config.toml
n_layer = 12
d_model = 384
n_experts = 48
experts_per_token = 2
d_expert = 256
d_shared_expert = 0
activation = "swiglu"
moe_layers = [1, 3, 5, 7, 9, 11]
router_score = "sigmoid"
normalize_top_k = false
routed_scale = 1.0
balance_loss = 0.002
balance_bias = false
router_noise = 0.1
router_logit_norm = 1.5
init_std_router = 0.00871
lr_router = 0.00104
n_head = 6
n_kv_head = 3
head_dim = 64
vocab_size = 8192
norm = "rmsnorm"
norm_place = "pre"
norm_eps = 1e-05
positions = "rope"
rope_base = 5980.0
rope_fraction = 1.0
qk_norm = false
attn_scale = 0.125
tie_embeddings = false
parallel_block = false
init = "normal"
init_std_qkv = 0.0382
init_std_o = 0.0
init_std_up = 0.0382
init_std_down = 0.0
optimizer = "muon_variant"
lr = 0.00147
lr_mult_qkv = 0.5
beta1 = 0.9
lr_head = 0.00873
grad_clip = 1.0
warmup_steps = 200
schedule = "wsd"
decay_fraction = 0.482
decay_shape = "sqrt"
final_lr_fraction = 0.0
batch_tokens = 262144
seq_len = 1024
doc_mask = true
train_tokens = 1804000000
steps = 6882
dataset = "wikipedia_en"
Below are experts of layer 5 (counted from 0) of a mixture-of-experts language model. Rows are named router (the router's row for the expert), gate (a neuron's input weights, with its number), up (a neuron's input weights, with its number) and show model dimensions 0-95. Each number is 50 + 10 x the weight over its row's rms, rounded and kept within 0 to 99.
Before each expert's rows: a language model's description of what the expert responds to. This comes from a sample of Wikipedia text that the model never trained on.

# expert 47
What it handles: Word-final suffix pieces
router:41 56 63 46 33 45 49 50 44 52 52 51 61 39 61 55 43 48 52 54 50 61 35 58 56 46 72 52 61 65 58 55 32 47 44 52 46 39 62 57 45 54 60 44 53 38 50 60 48 48 44 51 47 36 42 45 52 37 58 45 66 48 56 62 56 31 60 31 63 49 62 43 57 54 47 30 50 48 37 45 48 57 32 60 68 36 54 37 50 75 86 53 44 70 26 67
gate0:37 52 50 21 49 52 50 41 47 61 54 37 53 48 47 54 52 66 65 72 33 44 61 56 64 56 58 57 51 52 56 59 33 44 38 52 58 58 62 49 67 52 66 53 64 33 42 60 53 43 25 55 52 64 61 53 56 53 47 42 42 60 52 43 69 44 39 41 42 34 63 71 69 55 58 49 43 62 54 47 68 71 52 45 52 36 53 48 27 44 58 52 46 68 43 47
up0:42 60 52 56 49 74 48 46 51 47 49 48 42 49 59 48 44 42 51 33 54 43 45 61 55 58 44 62 46 50 50 60 61 56 51 38 62 45 56 50 33 50 43 53 45 48 39 45 61 78 47 38 45 51 44 49 45 60 56 47 55 49 37 62 40 41 34 41 51 57 42 48 47 43 49 69 50 50 51 48 70 50 66 53 36 42 61 50 58 59 57 42 75 44 43 41

# expert 22
What it handles: Definite articles, possessives
router:55 45 41 51 55 47 55 49 51 44 37 45 53 74 47 45 56 50 39 46 53 37 59 60 40 52 56 55 41 67 93 33 40 45 48 56 62 60 41 55 52 57 63 49 45 53 45 39 62 45 39 50 44 42 58 52 52 59 60 50 55 40 40 65 30 44 41 41 37 65 43 46 50 54 60 57 70 68 39 45 49 58 53 50 44 42 50 41 50 44 59 55 41 45 48 52
gate0:50 61 31 54 48 61 52 38 39 30 47 36 57 70 49 37 62 51 44 46 44 47 45 40 48 34 57 44 34 47 44 51 34 65 63 43 38 56 38 55 32 63 45 57 52 67 54 53 50 50 42 44 30 64 46 45 44 39 47 46 39 41 51 40 58 41 34 55 54 40 37 32 48 42 73 40 48 46 51 45 50 43 37 76 48 54 61 40 51 46 58 58 50 60 65 45
up0:50 53 47 47 60 51 50 47 54 47 48 52 50 58 59 46 51 56 51 66 36 38 45 47 58 45 33 51 59 61 81 60 50 61 55 54 60 43 63 40 39 59 57 50 56 51 47 58 58 55 53 39 58 55 60 23 53 51 40 37 45 52 47 53 39 53 39 65 33 56 54 55 46 50 37 63 63 56 51 32 53 55 59 39 42 32 63 45 63 56 35 60 56 63 62 31

# expert 11
What it handles: Math notation, physics terms
router:47 67 45 35 48 48 47 33 68 69 45 42 53 52 56 64 33 54 43 28 52 61 69 42 20 48 46 48 63 45 45 41 48 58 49 26 49 44 43 43 52 59 70 53 51 43 37 33 43 34 52 57 48 50 39 53 44 45 34 45 33 38 33 22 48 62 66 46 80 57 34 43 54 35 56 58 50 28 53 65 52 53 60 51 57 38 57 41 39 56 59 69 50 41 40 46
gate0:61 61 43 39 55 72 66 32 51 63 50 43 69 49 36 48 40 50 57 50 45 52 63 50 36 49 39 46 51 41 39 45 65 58 62 49 46 32 60 62 58 54 58 61 49 51 36 58 60 59 61 43 53 49 45 46 44 57 55 41 42 35 26 43 34 60 61 32 67 34 48 29 54 37 54 37 42 43 41 65 48 45 58 57 39 45 68 29 52 62 52 61 61 58 56 36
up0:42 58 60 62 58 51 42 45 47 46 54 41 50 46 37 53 81 48 43 72 67 38 39 43 42 54 44 54 47 56 43 59 45 66 52 50 52 48 36 42 49 43 43 37 57 47 53 55 33 44 41 64 30 50 48 52 40 63 38 48 44 36 64 34 69 59 40 54 44 54 50 56 62 60 56 53 67 42 61 49 51 54 56 51 51 61 54 58 30 65 57 55 60 60 51 70

# expert 40
What it handles: Personal pronouns
router:39 45 38 41 46 51 64 55 59 62 56 50 40 50 60 52 41 52 60 64 32 39 43 67 52 43 31 66 51 39 47 62 48 56 50 62 55 65 56 66 62 41 43 49 41 21 50 39 49 56 47 50 58 41 50 46 55 45 60 41 45 48 54 40 56 43 52 55 50 49 53 46 43 64 33 51 20 49 43 24 46 49 48 32 54 43 49 62 40 56 54 26 50 52 61 44
gate0:52 54 37 54 49 52 40 41 35 59 56 49 41 53 46 54 67 49 57 52 34 43 67 62 66 47 43 50 54 35 44 45 58 52 34 56 53 63 24 66 47 37 50 50 54 44 36 46 43 48 46 49 60 58 47 61 37 51 63 55 42 42 55 53 56 48 23 38 53 47 49 48 51 55 40 45 47 35 66 43 68 45 53 54 51 41 63 46 51 57 32 36 50 53 69 49
up0:45 46 31 45 65 47 52 48 54 41 55 52 55 40 45 51 46 54 43 68 48 39 41 61 50 51 48 62 40 65 48 50 50 58 44 62 61 66 44 63 34 52 52 45 59 49 52 56 33 56 58 49 47 55 42 71 49 54 61 57 45 56 33 43 52 43 31 53 52 47 38 29 57 51 43 42 43 45 56 44 53 36 52 30 35 39 36 63 44 45 51 66 62 43 52 57